Weights of a small mixture-of-experts language model, trained from scratch on English Wikipedia.
Size: width 256, vocabulary 4096, 56.8M parameters.
Experts: 32 experts in each of 14 layers, a sigmoid router.
Below are experts of layer 5 (counted from 0) of a mixture-of-experts language model. Rows are named router (the router's row for the expert), down (a neuron's output weights, with its number) and show model dimensions 0-255. Each number is 500 + 40 x the weight over its row's rms, rounded and kept within 0 to 999. Numbers have three digits each.
After each expert's rows: a language model's description of what the expert responds to. This comes from a sample of Wikipedia text that the model never trained on.

# expert 20
router:494482529528525584476562531521503481521478486457520563522460490519569528510462535538442523449502435448529507529432541532404449434506581589538500544486447508475466512423506471453580446483550556542467516517500499458534512463501626553447578531475447502478528467545493487514475475525489522481502481493543540490490512525509513472490507534595539480468517467447482502535411498480502442506485468519492566519490543479539508515479451530492445512527483475573541466461523468490514467446521496391481488470525500549455471494488516528451500494449509425460496451494523476437494526493485525398533485455504395478458465511494466512437454465566410519488486553411514531512501538511583550419435524486471510525509558518464448474481560423501496517489513469517484550439506422435482521444479483
down4:505436540542496465492540395493597500549449512536463523527409452471539525484492520519525459436563495433482448558475533542506492453569419597530565468595494544540554571517476512522468483496537507521470458540473502494495542522552503569546425490533528481471561588598548489474529500525454522482487483534503503531555499497487495436523571538510528498492426501516487531425519532545597464471533436467469536437468468569491516541504484459504497459532437461501550440504568487454462462511493474536466505466551538486492475571482433438541451471565495502495546500476499440454440516456511557467454461407551513490521511458500474537451509506459498475553505522497472496533546531508511475439475528491427538578497511521482475505509477525515569496536556581519514500473513485552487474521461524
Slavic and foreign names

# expert 10
router:466425460543554547493536621447468425500522487492550571554498525565606529510546459530468493466497505466540533476453592436434480455445543513535471503487484499450494505516459466400494480501586507560476514556524509508539474479457561538472503548474501580482497504519526482553453522531531563472534461464514556479446503474518454467469531559580480430493563448435461489498475440465488488514471477518431550512540554466495526522520488488456484495496535524522486472528437493563502440513529499439449502465501552543495468439488439500449418514458450440486590494560536499471509541440458519483547468457549489456524473522447509499456466491512510512541443499522511539507489526526516445484436581517468486452521483570474517488514412455506557523531484529509478530464566427475461549434503512
down9:555581533480538520455514473491476454495489449581517540494542488447512447489478467539453481413547541477478434448481462438501525478477524486501522558530570504536502503498511480482482492491474533448540510508536473537513499503471516559495525447553518546480510497394422527491485510527504506574469482495414483545502455510515603518498517453504491412516482493590540550506494476503460505545512542470419504475429461503444531487510541504478498548422542505503445551463484461483540477536483480472534439515514487507473516541452429531556571550482500518595447498507464476535488511541541461464521498603525577530474490530506526534494488494445593566502429497471504445472548569479525448527487445538500605477432491418467484521485479415513513468487552461548577528554540530579514548551520473
Named title head words

# expert 8
router:455492504576558537417532573532474451491494509545532509535510519517516458446552490509462507461476439454520509506384538497455465411434481502590492521495448538415507509479512488489520448475518578479552536532496545477484485479432555497460449489491517532515479459504507501497450530538485549507529503531527493471475552509560451450461494534499550482462550468485490483444501467475487476502479511459477544481572518469527502556465515395477426455482414528558493442522491524505483432497554581438452486413571513589452456415516503530455485537485475451452483491582557514458476536498489523473467445472465463481479438498448487547472475442546425572514495486509510525492459467513545503397462554484476522510537562535451445475511501466437497573552521491526498520452575456506464556498499507
down0:502549413427535504519518563482484509528531451509491509493525560483515499458549516575510531488555456501497523472451429539538470522517485540497515469432537482573482509437487515598470467512488505477418444497492485525454495507537462490518505466495532474539525456455536459547587475502543458511412477494516536464492493385538498510512476518466520446508443467487492559538520511521522511508515466512474540482433467522378433510487552521513488533428522530502563458463578509580509430433610507477447593551480535481450485479559485504462526458532513512459493532553527493506504538501520424442446430523511521448481529471475514407458489528511497504532554610505540474497447543524488457460427560440549532543499535534508519406523459505474488501543426489558485504501489528434469514490505474
Nationality and place adjectives

# expert 24
router:434483534528532534530513572461514461468489529533526550510476587495539550476536502475483460497481517473554529569498498480488517451497470528502506569419412423505436504462480537491497486491544541513508521544483505458505529478482532502479451561506530546542524532581420513517495478487508541484480492578561551503431516449507503498473587528543459440451535521453541457495491464499567499480405423503443527473559513498484499480536501398450431499487521444484497410539508468581500471489520467472458516415531499563540453458475570562510545458501509502513548507570470478484527543492500457462507503470480530436519482496503500544420461427502468517488434507473504505480540498585559503500427539542468549513469543525480500484460548554442529537579550382519534602467487482474524496480438516
down1:491541516431527503477454502559411480514483488533535559519548408536465499532431558511503486467481489496528475538423602456540537467562513542482470452411528467524497476427490506502455491495587507529516513511468547474556486450501527527488492493494467475447547493402471523473487516544517547502602475489540488473511544508504403521434484497552457483493538511591483506475541559512540528475519497468562473488538513466527534463477446506535476415550514521495530475472463502495478513497458420508475477547506468516508535512512503489458463536490537481482486471582477491548482538540499489482429463499577454508461474485542496508451458509542575486505473549497493546450534446426488457547526486492479459520554437484453552492523477472418492474528437510463515428582593631548454568414493502
Table pipe separators

# expert 5
router:516411525502505549425545557421519496444481514502566539531502559548590508470516567522381510404525485451498510568501554468503439504478546496563498480519482494463478478486454484493577498512532549521574516515515483447502487470471531565489547508467478535553469478489521448488451601545462600449535501523511507447477520504516434465440532542471486496438520460452459430507529442470530496439468449572492540499533539521537432517475496396439480567506438531547508450533452491491505410500557573467461500397531516554501479501420497523471524518471461482456539525505478488498450474488494487471510470489502486480498504549445548506445487475517416536523477488518558519576449450520535537484412521510528475483522540526428450450520522485465500504517542491521500547475528497483448509467475520
down9:573532546474487539462465533489481500445493513487523485591490510569520476580477455557478467481484595478465524464463460531541448468483518483473439523420480476467471494506455495484518498505413492526471462563456494481474622529540540557470567477459581514472514493471494451520498548483506456525477514516477535454478514504550518528502473508542514542580541430501611480461462505435504524491483462526487445542545498494485509491438455530525552521508449556484454473557480506499559455461511576479537529566475471451559474514468546521541602457546648480459520506450568554493486509488483505523488442476524492522499490456488556500522478517448496421489474514508452537469499590494502529526529491548665498530466453498509503445481455542473578467499507490533478487522491529515482515471444498
Noun-final suffixes